Experts of a small language model.
Size: width 256, vocabulary 32000, 44.1M parameters.
Below are experts of layer 2 (counted from 0) of a mixture-of-experts language model. Rows are named up (a neuron's input weights, with its number), down (a neuron's output weights, with its number) and show model dimensions 0-255. Each number is 500 + 25 x the weight over its row's rms, rounded and kept within 0 to 999. Numbers have three digits each.
Before each expert's rows: "gets" lists some tokens that make up at least twice as much of what it gets as of all text; "mostly gets" lists some tokens that are sent to it at least half of the time. This comes from a sample of Wikipedia text that the model never trained on. Tokens count by the router's weight.

# expert 12
gets: " in", " of", " on", " for", " by", " to"
mostly gets: " to", " in", " of", " on", " for", " with"
up0:480519486511538462487532551460512529513511491469527491564483492509503515507514511506491475523505441484463504543491490511467528485563532497471517518530521481505525495529474502484525498502480543497529513516532538526492484508494464502463508523484486513510519509540505528484530526500512474484555459479474489537534486510529521479531497497498476513528514485529519509534491521535489484519482544476496511492553490470531519463493503510495499521482543521510497500504539469490483530487510550502517488464496490508519475478498497503509551501543497518505474477491462476479495527484481482494491514521547501489473519535491502475512449501489485530463517550474493464548471512487555516502512465475555490507481508476455520517487477512489511500519458524476543499486550445517493524474435454
down0:525456495497556527534526500511474486512498514504517487549478527561448508474522539499524500523515518520498532504516521493468527485477486547515500501461481503504550469499528530510516499507536500521522492499505525463530454521435517468442462501527503522544467508496472488523545476474475487526482525493534488505467481519484497514475461479490462453484479480523502547471510502483507481539522488514521510533536539526485550519499514493486476489481500517519521560551468474522524512536541535502465501498484512521499453510469513512503478498506488510560505497510503503451505486506462465459507539486474502493509494466519484507474495508542487556511538481539506495493485505517546454518501527503477541517527497500504500496529544467493515518507524506500514501503525461484507494515533499
up1:451521497474461493479516500529501535540486475505503479471491458519509465507506470504496482493482473471503512514483504534494489438517488493486499504505535536489514498459545450548476520538498508527525518482476496521514472506492492475526573496521514463534535498502479462509512485508471518506482562550486459512522513522502510543458472528526532519501519474513487507486498532503458489504494490502524473512488524527465518539509485526532546527469531485490473472487451502489433492501495550532498495529527438523488508540462507478517470511512506465466500480502497489475516515543492521475479539477496499497523462467513507513475474490484450510519510486491532487507522484500515494536507468519471475486502493449503460505549475512473470477504498532493493514456468548474500537521474519
down1:498500443524528514496534529498499498510509484496525500544512497524539536468514530489449479443468533482487501497487525487489562534485490514507497501485503517481515514492518497505454472514515550487460537524476516497483448533517510455474492515503524497510460475485474520507524519503489495513509475552548522498499536495548539480530521533433523467520471520550514523495476488508548519495507498516512531451485525505522553480513531433528465529521483508431524482501478507536497505518558532474500504518488486504501532477501508473478514531459556489512534508522470515489493480481506510466482526542486510487504486524483495521448512506482479526508481507513493489509511480482441481524491511483485521477482496513483494502481504515516477512464487481523484524506457451525462527490503495
up2:514528526522485570487500527529503497506518524519521549502515432523489495496539513507569486488497535514493523468469510493488496522554558504514501485507496482485514502458505544477479552530526478524504470480494506473482516473462505530465520484486530475510501495510505523509540508544460534515493502468541522504468472497509504508492499524520510460467519537484507485487454488463478495526490509496505474504452512542528484493548531499499490514533497491530527529558496512515470530509528535505496520415477524508496505449487499503496479531508464484514501492580489493490515483504485494512477477488535524499530514497487506551479486494502515480522541499478516541534500523468514505544516488524539476485504481474490527494502476541508470492501470511506510480485514507492425473483504524
down2:498494501469540471539542493511472469496516469512544480513495554502520493527522502463504483513492465505501521483516483509479494439471491518487534497485542476489486496527495534531520465530496503489461539505501479432505499510470539460481484499513502533475488489489461504513527526461498483486542500470506473507490539492446508488529495438492482521506495473554493489466514527462552518485536470563485501449520489507455483538527504470469507515536488452510471472486512445524488491493501467518510468554452496519487462513504480511534526519514518502500504489462525538487510491510491474480502532528472527479448521486495494517480521527496503472520504520498451497508530500484462507497447479509488495562486519515512491511471496509511488459477498496491497515523546487524542507501528482
up3:510511486494455485526553481509502486508522510517502511507508459449499476515473505446523515501540571475526515486503464456540512564511525476458486507505541484497482465510541487515522486498516488517528521518486561491493475510524465519460464508520500495486535497514485483527496465473516522495457505495457560488509516462506483518490491536479474505515487469478525503547464513479509476499508475546453495445511497517479507487531500490481458511476505482481507527535496505469528500475520510482536533474495525517486542556491458486544543489489483548512496456532506506489499476504516469474510474525508458512539514475506500510471535466546510469503530452498510497519520481484514506496471461505514501520483522493480482516510494519525493431528510506533478508498516496522496461487512543
down3:472501490535547458484509496454515554507518492472472496477522465467488522504463494522532529482504495463498480482479511480509484493505495546496463501508505527494507513460556510485528481517492500471477466499519524463534470540540473537494513499468519542536462503517487479502487477473565531504500503457498440452504480472506477475491515504516573500533499507493534502517542506489456520531472486487499456536528505473504490531458533526491544500516498488471526496443519515524503507493527503461480531531566481502534458484519517495524480497483540476550532488499522523508477522509499527486470442510506532518501504477536509466503525509516535514485523515475477519500464511500451499485507498521480515549495504490518530475515463540493480483493509478507500509483511496490498481547507498

# expert 24
gets: ",", ":", "),", " Location", ")", " /"
mostly gets: ",", "),", "\",", " city", " town", " Coordinates"
up0:485515492434485490474487516474509493527512501531528508523512468485474476527464481481502494547494526499512458531443530489507523487541492481529514527505459497492507452485459528524507479520527489526479510533504463510530487434470475495463480456499508465479491491483487497500538517501505455491509507457497527513501526466532501530469490479506551478497500515489500508553514465473498461468506537521528489509515501482498506472510494491478453505503515493536493455512467497496453488535515497451493464515511488537530471542469442466475460538497468473505515527508468505506486521496473489499474465487500491486466455463529498498486495468518457537476474483498504492465559495537500472513454506473503466456476529507488525500499517495540490522508447499484510493502460494485533521462481522
down0:484462524516513503514498493507487467526529543482542490500514509500494482467447488481487485498539500542447443491511496465490479484522508519505468505540530518514528497514502507478498518531482473522493561457452476465498475491508487513445454471505468527484451512530513411504497517459514515482468492487508495516529551519490499554550495513508503522482499473471508507512513523544504470485480477503476450506499455481530524512465507489498505491476496530502498513512455520474502500511495476530517507494492494487503512505512540514469481509504489528522501481527543519488512530515466458470502510528514482464501482532483583469512484492536511478475454488457499454490534511562514506507482498481473529487530489465484489512522491496481508521559497530500500500491449478506498535505486498
up1:507489500495517525475475523515484515471486453494512522511541482496538489457483485470495493514480513472516493542547468572501484525494491491508502517516471512498516529492490510468492489500479473506478511506519504506538556469550516484516487538495501478469504488524517471483523477470510501513516531532451484469471489461521518506493509516495557469474487550493496505534506472504474493464485505476510470442478510494540496491511503527480517524515558515479508540543494550510494474554496451490520494472472527479527505502487532506490504485451503500472517484508515488491539521501508484474483529459489455504471517525484467526495490525457515548497505500505512458514510532562488542491532558496538503469498541497505489477543459502502520499473476534502433508531518518519470471466479464
down1:477515540443454469522470516518520508490518498492500512500515506514535502493510488521518499531538491511494523510528464488498521530537564464492513486494507491477528480455549500516487526513495531509509495507502477535521445518513492530470536482510457505520504534466507470438519506500549500526530512527485489484509465435478476486507489488527535555483469487456486485501544498515493522552483494497456502500530502470500539536515488512511461510501497527487481525515500513504498509482510500518496539524476521496483544501505523507456485455504500475550531489451471498510442512508474486460497497512498451509491496494503504484469470474528450511526527510498481532456569531513474468503492470517500519494468471486534502514499522464468522466472510484449540526540516508509480503500537517
up2:511509523495465531476510522469539455474469502490525529540439462491511528483524483502472470507505491503506540522520474507524452477502516488517497482522486501466473457486464515489518505559480464470514489516521484502475513482500511514521518475480486497469536459471508512476448506532428476510505504502512492529536493457520475488495495508515502517513499452492529490525499533517525502512565525515461440495481504526530561509478516499522502498454478528475514470493465505513502512516480476541494525501469488529499474474502485452469501525457494537515475491513502475486546531517477521461511481500467509503479501522509471519444464516512470448520516508502476523537509487532476496465508464507484500504521494492499481515517552517503522480516510439530491463487495530444478530521526485
down2:511483523541548520504485519507478488485517497524508502511496495526530511543487476514510547538506508517496532455452483531445508505520497505483505496475472477503522510519498498464514537548503469524517544539527495512508507516448503454493518507514520536505513502472489492530462496440572515516510456540505473527526511501485515500446448486490495520497532498483511515521488482474495463501475502437475477488524503513485519534477504535498472499461494494501507565520529534550474503496484446481542480507510494495471499502456496499492464546496458533480490534509533494503492501468518467553517515558465489480492496479509489496479468535464512513511451505485536520488504500492516504504515525510531479492521485448481489471471500535511500465519445518538465495495526522515506475483513502
up3:510505483481449502487462510482495507513472479508470520505445524514496476489466498522517536460470499538493515509490529483469501545488518535506489499502505493497476506478506506496519519422503520486490519500477478477481500520469522494527494489555500496526518458514471499470486485506516518522474510514489488506518498490499445482521524518513506469535533482480487473535514509453533515510499446514511520517477491478522491458474521538483496515524496477459489520481444454476521476481540507556496471454488498490512538481469535461493527538502529518510473502528480516514497491507501525465486472500540516458485485464513516529481528509507524476476491494539504497552535510494501520529505502389496504542530460511473483527482536524509494474448479517552494478538484516473502517530477526
down3:493485499543489488500489516501528443500532490474445453495499495532467524520494521489520521464495494458532480491488523519502508465538507554523556496537524509466503473491509535462493520546441483507535498531571547479503469499493504520468486507427501501521539522480523463484547473502487484522529494507493477494528496496503528485488509529485487500513510508479489532521519504507521491498493477498510520503539504531539527476552501510494469481533493520528478542489486520510532506479491537438513545501510478497511494496495526491494516476506472480497516498439449522482473496483478482520468510484514533470551500467493489446502500521495473511471507483474522490477464481505519493501494503481514542484505520496495491498505507526544546542546525524505501491487494530505547478466571507

# expert 17
gets: "\n", ")", ",", " and", " 4", "i"
mostly gets: " School", " 4", "n", " Street", "ri", "ah"
up7:458547514519525477515459502507463511484425495488493475498533526470436471487532498494466435507505516503504476477503529490575518456543546450503493466474503507520538511535448514519489478487489515460498492467532467524514483454471534509520468460500504501508496458523487467503479467539481491505483496499523497508518502523489492527517482529542490507480458490543470509530517524440482481474505491487497521505501511525540509550490501499555487498500499475521493515510464541495492514494509470469495495494462468530491521479504515499477504501478478550522513498491510494504480512523516500511514534453500504482541458495476489518494494522432519535510487507488513510503510500488475510500530519470546511513528492485436529470484515455520474526505485514480526506490544482467471503509511488
down7:482494503484479519524460457504513507520508481509491530481473480513449482500548548492473459500518499493452502490459541474481525487508485478507513513490489475469460461479538465476505475498488482517521518486486505497499494475445529486519526533507494501492476487522502497518472486507479518470472505562499465496489512529521487471507526495514462477544507496508509537520517437486513546529503501495475478513464486515491450508519451515515505516466530568491493555540505507500506483479502502505505520488473508499442475510467506531543514516528531527488515493491508527509482511496527471553518488496528467483470508478496494488479537486523543576496475503499540493494484480523524445546498481460475514489483500495497520456502514497502492487491446531494544463455517531473538471539543503
up8:459522450512513516504496492520487510501433463483480510523529508505515485544474476490531520541447518487465544472521493473516503473525487521472469493517546493488459451452525509465525513495508473502547520476480497514517540478485496519488504515474507494541500513572476530495502510517501495517504545521477480487440487506477540564498486510477499513508452486530536496455468486524498535509483506493475500500494463524522449445481456511515477519500458509502497494460514492519506509544527535519513513480509537454506487508532491507475515500501524478519499480508517526542482542521475443472528504478526542514549532466480478499494503492484472486547525530481456504507473528488473500522502502495531461512545463484534492472501484495495509502490503502473506456505488503494465490501519500
down8:517504479480469533483528511470485484535451575508496500484533519519490522547526518451524478483494527526452492515487487542504503516517458505496488464492492458507550484497508488490486521443503524485490522488473538444494458521478478522517492485563491515461449487529540495508522501444497524492502554522553504476490517482508531552488533510472466473460513500495496480521498520442525492495511515465489505503517499503526500488516498523468528529477534485503501486518457524515484494529503510491492506479566505497474491458564487500489467503459549549502480501522490513505507492513533438533509505485493486516463492465511531492529478505510507534492485531471502502504478508482537506524548537496492464496498505468504507489494479472485494514503477535475493502491498480503513481483500562
up9:465469476488512519515477485526553485487488526526511519484464449489467471503521505506489464529494463521509511469522505488511473498509551517534503505496463524480472484529457522518551464545479507476513504479501527530484484504524523512490479508493463537528541515503496517522495500514533511470486514518480491492491506518470491501486502491515525499440516518495519475522470490529503536496513489530472506496485464484524482473472488502502493453474519509437462508494465497494536514515499478480518502496467431449448479457505470520536513482483511465532515504461492537536511496463508521507475530462470507504485512522509443478547461542535534511539510516534454555490528496499505498484513474513479463489491544493515554538480545522506506500498520518490484515454546514497497509476451503
down9:497476482528494493548494474512513495514510437510518494492509497467479497546511521499488498544515512547516520518497489472510514533497503485526477513511503480511468435536525487509467505485497492487468506516497478476458502470449504519472499505449471536508534448501497505499491475481509494478474508485482526450540484487471511457558504492498497555473447486491516512519499512525458485461525537506501507502534501496504455506511501511495507462531540514483510528463516522521548542504467466514464494517472503457467557453518516510506501514492479493534510498493500503526497520500564562538485542522502500541506460544494484490510485501493524464495501479486476520492472493493474480469493475472481486528520505473474513507510474549470542448548536513478537483510517484524512494474543483
up10:440543485524471466518482437514494486497470517522507505544524500447546487497466483467509514532490497524528438525493525527539507503535485489554495481520479529554479530495536542510501497512495506511506498496526520496488538542492457526506475498524500477497482505509489543482472467501507516500493524517458523480460499475485483563524464523482506510475475470492505494493481494485552494454479474479497509491533455512523458452507498501491514501511525502540489489556527456520483495480526491516482499544454497523527546463520518436494510518500508501489463482490506507461486515487523503507522489486468470470460529509485493499523553512547505509486483469537468464474502510489516520527489503513502508521487464539507488475522539524511446529467520518488480496511495473474525513504490520
down10:497501530518485531467527521508490473475506480445514500493478493491533509500489494498491490487473469491531495502485486511483513477494485543484492539533514433488574502520479493510532496514476511517551509506553562507501502484524447512511497495484522468506502456494491508485472494524518484468498555491543478508468476476467462487463434479497475431495517473502502493480467493499454443475515510527528542488462504513477480512461471508477488502467506492514512478510480499552517507513500497479500491506452520510525523527480498491539489515480506460539493506539499533521475474543442501516471475479511527469487495547489500520497524460519518517495536559523506458485521498490532481491565508512525499499486506486471495485514542472472548543484496491503498491505495518514542471502480491

# expert 6
gets: " to", " and", " of", " for", " with", " in"
mostly gets: " to", " and", " on", " for", " with", " from"
up0:518509474492486543465469497498483500501524510508477507482513475499501547480513519473466488491502529525525511507481490535499454506500510479503492496481481495519576501517531485483512536522510535516498514497492510500543483475466504478498540507482555543453513466495484524463512533507494502500545461489515501457517465460497547509544518461486483522509489502495501448496491505503495531487509473513552476525479482527497512494506456487503506446503496525474518478509513529499529533515423503488507488542487470506493525463489483498501523489536538464525524491479487561453501505507500537533523495510496460522456511476521471473475529471485459486503543523497477529474511531480480511458443495483490541519521483469459468475472526509520489527471493519507528438459508498540515526485488466
down0:487493518481495484530517487520538507457468523500510485515520555514511478521453470496499481534538466485475536513497524478496530497534520474514535500527493516518498551430500453479485502488526484479492471530470469498516522512539494488515448520474483458501499520457518489505499453517486511494458469506463514526496524509516484448507459532531500540509517503500495495507508487528529516507468533500458531510482533521525495458454539523542492520525494521495461537508498543531493532492542523523478499444520543491461491547508513464507474506505458507457491526472517474541515505489453498528500477496544512508484458503510562521548528521508506515476518459496504482539504463493528537514519545474483520481504513514497506499523514470507483502516496463470498516507541497514507475480497507
up1:531505529492511502512484515513500476519512500557492496498502486497477540511496550461505478484432526505451479528512509508529471492528502503524478509507510455500508495559493493462535505495509471480524486474473482492514498509483513508490476504492448465530496479511480559494543545528522462494468534541534524485487477527491498520432535520476474515510513505529491510485507469491469474471505497536507513523485482492479474489521478441517533474473540523496497495494520453477471553481472477491545524513507506530490511505507484512519512487476495483518496492522475459521543474474508558515506406508498517534528499544511465512487473517511538514530471517505493455448505505492481496540539467504516493532535505477518490471477549499478492504512487475503478495500525479518507486444516508
down1:476503488494540482505519453507505501475497496509521535546514495531480512470537491502466546501529514480517465463519512491518523492460482499468524500513465510481516506485515495464504503505455487475518529458522506515507495527532492498474516524487506498479507527486552477504492475472486514525523506457504482461494483460523483494514455486493523506496493492456533524541479518549502506496523491546509490503499482478500524486512500523542513490523528487501515509432500535480511493518531517532449532514580511491514496525556493460484482522511482514480544488512494462485443514520518466480516510526504490473482518466488495470464535521482484512490500492460503478495497521559501564509554460507459476466531475512501493483486442499502493567543488516529478505467492515511476509566511476
up2:513504478492454514544486482515456485504505556501507487535492472488482469504514524502479527465486510512494491514514507529555427529498529461483516516504502478550460518530556539510522503551512505507511517509503467482497495521489525504482504483534441466473528524497511465449497541518533491486500513485499531485451462487474529524491510512521498503492493519493509543461493490521486506474480465498500472517478478536523530513530483483475434476517484528496511494473517482476532514529496508487505500558523546493516467474467505504460502464501496493488512528570487511539484472468534532526508467504488544488513519489524511520492464516479515533521487529503473476476546499533483465511478515489550496512527505519498493533492542494503503530495523448503484560483473507495491453488517473
down2:484495516522510475486492525529505520484512483496502510500577475491494460444501464512455505464550516495506521482497494492524503533495533490492538501460478507488486508498476504531492528498537534484466520436473513487490494498543542496504475487438489494520527523468490456527514466500493489479499449483486469495509489459522518487474518505451528503485494524499555500522494497500483492510495536527457475496489496520481518519538439506527500491475531506500505455577529530499491512474494540455481508473540475465508536515480508454491503486483493537470483505440503476530488489502506499517446490504501524496496466489491464452539516539512456518491507497533481520494520504510477475516529537490537534501486508497498502480471481515442534500556463511494503485506464539518500502498499526
up3:470471534466494493489478495503463513510531485488527539490500478489488525554448494508481506494471511486513530473511470525495532545538459504495495488540500528497519496497481491493524472473493479472538534484474477507507482480525494473497524478513491461523470531548548461508473464505516483509475478520446455510535555505524493483464477498556540476485442483522489540485517473492487493527506519504457461475484571539523476474475541503514492540536525511521495524477510461484461474497497486500478516509477486495486453499464497477510497470508496543505491480465498482495552479494503532486499497456498474509510484539488501519487474507485497449566481492528526485477450493503551465495501523509515526553495505527501537536515502505502484511518496482512511463481487471468529516490515487
down3:495500466472534500540517534525481489520506498507540486487483512479513532505499504477473506515478499478480501520498508519491496533523455500505502475541580491507511504547502485503500488494511506484496523478492471536519432524496489545497523490497473455523485544532457501540465456544511475497454505477467468517455538496525518544501472482519487530519501496523512481495490498469479496469514543498480521514485491497503501464466507468515538504456522488476492519488520502484477498474454519509505492504534525441488491457492455497530476493519509530520499487512516484490519482524479533470449516526526487487544492511473502499517516503470485454529484525535539511479461514550508526456506563474463541512493521528496545522517487503477476547458490517552472484513526469459508485527505483

# expert 29
gets: "\n", " and", " was", "),", " 2", " \""
mostly gets: "),", " (1)", " German", " French", " FW", " Nominated"
up7:485520475501484531459489475526521504506445545498504496500505528522544489484519474505537518498508501525480498506479463493508502549490511522466529495478503508455485518550513524460494491501494530528491558541518502479483489499441514493467510534463489540498496507500493506474506537508475478460472482450499494483497464488500506491492476521566511468552465529539555508531502485502500518485485513468531483473481453503563457468495525552501512526494492492498470512483486480487494482497454469508517506522493474497558571510519509501479539525504463485526484537542526485506508545497510520523485496497521491499498490495520464516443496517488508486443524535514496485476501506505458507470503496512494461517499447522502470494459489500516485442505491542541533479522494527481487507527507488
down7:455480490527506476503517522502451488504515500456480493473479481499509521497496491491520493513541491492533504514504475516518528487495523494556529504465502504488442496468537479510487545511498520481508506522510491506475492515524526501515502509460479506490533490509507575514501508497520442466512557490482495505491498464466511473503516495465546502527517535545510491507492493526488478507518501522542530519522481475467492540513513515500434471471499486472511458509488507497513467528559485493550501540492568476464494502479493443527495500500501545494454492502488506493477512536487531532503442525536483520528471491496495546479497505520519508467484505507508491523484475532442494500504439528513500484453496522520505491522529521502531503531490498544546524440470525455498462510513529
up8:548495469507491504500508479499483525545512505486495539505480488525513521493498522501511519524504500488553483464508525439511516544483533492476491527512533532534518494502479506516501501458513521520462498507443472523457499453490478525499500483524528479498507516491512507445479467523475529526503483524496524449489450517481480541472503541509508463490463456492528568521516515483490479538523464516531503480524515476510515509522498503528503492532505491498503526497527462471501508524514470521544483478493535463428522516527534491476500503496469532513525458524515477480447524495468507498440518512485482506521466486542514472524482478524516490519457517457477488481520478495502466529460484486454490472471460517459490522522487502521510494477537510509499475523552511486483500490449467
down8:518468489528538485492476501482496490510476494521471487506480501450464511523536519545494466542539533517491508506498515488489477514459456505523511546530513505517549529502483542485501473453492486502522501455455504542477487471467512535475485532497497510478481530491537550467476463527445544459476509543525539507473442486478551485491489482492488499529508482500496483498415474499473523507510491497470503470513500473462511496459466485530494519457506494464488467496513466509466479452488523481525523495508495540501492514478490493483488502557476448465501518457463555522543519509507460484487477497487501528542473488492532509510499496528483511495485495487493499487500501489459486461468536502465489481497493516501483515495487482500480504494485498502526478516525515522503490454484554
up9:493509510497499483539520502482499536442506527473492513532482515475480507479480536471512533499479521513508480473522477486525502506477502511514512494532484489537483478533473478503487490485527536459465480514456471511544544465447509527490497464462535521504446521480500536494512493517507516498502451465532489452500561475479476507499528538487548461486522525475510504490525496520514549502499498489512462458517491517490511501506497520468520508499476484484509485503480491477508508494504464483491492478517474461506501533579501494443508499513507496515490491552455496508512495489461508476488457490439558483469511508527464506493485507477498502528503551511487492542508504538499423507471480437496510465503501485529468517510507479456492483534434501503496463514479511536513511481517496
down9:499505519435469492539480513453455483492499506518493486478460503484502518458477514503482499459499505484468491496513479486461489499466546479505502491464486500476513529516491468520507470520453507537501478443519505502506533533480475485467490517536522494478486522499532507527511519514472495450456522474546527494496508499516522524519495497491533486511470517518530526530513470511528475447498483520520509485495470557484518481487552548501542499471504494502486544471495537480491470520528488521512520478496517477516529532551460544494493506479510500475476529534530472512496524440498476503447476497494458456491530466512487510499520530510480462501484497504459501534420495473471509537489491492493553517474524467518467455521510518490509483490534492478478515521507512521476457497500536
up10:456503531525547524483502580520468514541523434494502521475479477483507484489510531489465496523480477487504524517497500495499515488477494466490502512539456501516508490454528488490520504500438468524478466512519541510499487476531522526508499484494506488526475495491465486495463543490478526527502506540549483506498459512503465515500520488513538461497520511460536501514509522528517529527483475509547486494540512469469517484474490474527532478491468509526494516509503452512533473483466536541531533514470492507428523504518482533522492474501491481474513523510492434465514492505494510487508513486546496409504474481517494492500477510468526502521482499516487546501490481509494551508468530486487458502490512484474504456464507488488506476459478477545527457509509500483517498498526474
down10:493502482459499491465510505542499465505530517517522522467500521506546495478475467522542516485526472500491516482484517500531502559491481475508494456552507497506457486466487495525468525533514494510508505503493466507475488526536481497526522495548493469522488531482520491536504483512485501525518476494488466473491472496472496539514504471508521548466530514479499467500469515527469524495542539522453508512502520517510528526458479515526483475470522519478460502496441512507474458514511519479495511498493503505455513469461512478469458464534449462506500494515510520471504446522489482476515545448477490508498518471517493495502522471488491493465513523598502480530486431495508522483570482494504465506462512514476513491545505529523494475507501516463468520541484499490511530499501512

# expert 9
gets: " |", ",", " 3", ";", " 5", " 6"
mostly gets: " 19", " 15", " 6", " 23", " 3", " 5"
up7:472484479472510512489513501468500478476527505547486537496502490489519491506479529470534484463497495504481461514479527511553466530494487456520522490464492513522449495532522498486489516497515541533485524515485451516504471499495510498582505520468534482517504544501508499481503511508472497464482485519512502496482519476518500524478540494488502531507475523467513508523451440509504501491478523477519495511545461533537458472513493507507491453524517513503519523527491496493518535491456502502543466495480488476506471539495506490529515513533483552461501478482553506429487526477531481507490469458496468447470496479480523523552512438528488481493485495490513515532516516520505496527493498516446529511559507489509521557492495512504490482518464505498450504485469522526547486480528473
down7:510463522477533493491503485500489484458452544492545500524493515490504484500543460501541536461524494494548487508494499516484487527495524498484472470456471528493461489494524468481502504505544534522477487476453452481506485508510479522522521500516496536465469493487464462494541507512498518507477469540480492499539532504484514464520507515483548513531483512535523517503519519502531454460491457528551489491493504504524507470490504527543481524498514499481516507458515551522493468451495496539484494473507513518517471509499478519480502476517465482481462507530506458485487522463517515508481531509537465437496477496510531505520489469555507454501461499501456487508485554514478551504487489527480482494435504534485518518524493506498428461521540505518495514493487492525507479533491500
up8:501501488497535480512484475492518498476481543497483520502528546476497485532491518464519543486525479538500481526482505533474531483520497516491528520513451508542529484511494480461554482552470516497481479461465544459496499490515504489547502512503473513533519518483491503531481506521489471473487478465485487497542485502521490454544479477481526504480491516500461492465503477481534473493464463475510511519484490539506479483506519465441527501488502486485489475496503492490472488493534497484547451497516479489517540560534489504475522494495491511502528486504534456480496462487502511563510519490522539496430485490516470521525458466515468527516514540480515497564529500476516499491491510545528491474509557460509481506452485517466518488482484487472491490531462500504501509498435461
down8:491490521465512503492505512493557464502498490453484519513516514488494472532529507513478511506478444528467505426450512519505478496454513489504530511539506483535506484511508473562497471491507479497511504490547464539483502526504502499492529491555538470481509498506511483519552486480527520530504489476498509543484471521503479522468495493510501467498510529508466502515471502536548499489503556487523501521494496568427499505526529536475477521490477537480534519483489534476500511509523513492494496526454508437476451469513482495463489445542470531551510509485472504516516502484470490506517508514513505524527477465506478533509519516489520482554492480500502552554456503491525459547517528486488492496505526528494473461488488492513512450475500497490520484503499480495503474523506501
up9:471522531519489501492474508524549503479482476517479504501493462518472552468532477491485486532505474493517533490509512515477490468498510522489485522486494459487456500516496502552516485506514519504481487507566466496511482531536465517507491483445487494526504495534473528495514538532506468533541557463473518493525459501527481475506482508461502459465516498477478493473528547453502495504518508492490486472488478485485478455526508505486472481517469468472495542424502534519494470521518537518518485479524483505468519496486478502516492472542521477505492476485488437512477518515523514511469520518495502525463533503493473504502468557498469504506497534494430548486444506542508516532486492539464528485478493477512513510467508528513497522526492517505521500488433525545504509470512532
down9:526485508542501476479519469508513538525519466539480497471514479543512508509471547472518484490524534543481502485507479519507493486519505478432489506489496486541493477492477510490523497523491490464511509500466502515482525518507524462479476516520481503489502491510547478545465516537514506518503505501485497516516544529459497514477469531456495548452506492505492491531492483498495479469483497506506503461444537474488505478491491528472511519501502487537509497505470512456504539478552500496489539507520495513469547480504503482520423493520482475514489495501477522478558495496493519477457492475505480498475544469503519529468515511482526545505487523483524549501470527505511522495513543484428487468537501496476459478501510521513602502494530484500481529495516523542499557535494497
up10:508475550475510544499480520517519517545484510511474515460533488504483498529513507481507506513559511537511458480515528492452529498540484517502488514492461488486515511484514530487435500513499547454484436491514511500483547479524551496527488521516469483529503564502538565503527488514471513499502479493536507493488505471477472469509474481452474506469514485508494529506514451504459535510468504439497476523525465472475530500491518514532532488536508458501482492520499510528500506513538495516542505567471455497485490479497481507469506543500458500510520455488503501506537487502512515522507527450502476487505542448513501464485483474508515510479519508530478502489513475498492493497534525503483531487497535499511552522501510450513458495503486529476530492521491503515466470471537505
down10:511480528492519497528540501457487510499514531503499546488495492458473518464494475498515495466502520503503476467507475469509498535470527522484543498525536508547510556531532502511502516562480528487529483513437522512488509519537553504530467526506510520514499499496486509534500499496493516521496497482497481493512496522507471470511523545513513513523523493475536538501520524500460539444471486504500482518460504494504527476532485509518506479539476471502464454513511529503517521505517493515466462458514458496441463470477495523480493535553497486477519493511485497495532494441449517475489494505552461521511495509466544501476496494468531509481487482505461548491436502498564528540515499488503537502497513475505545468536466463521494486514510488463514513497515518507465481471520509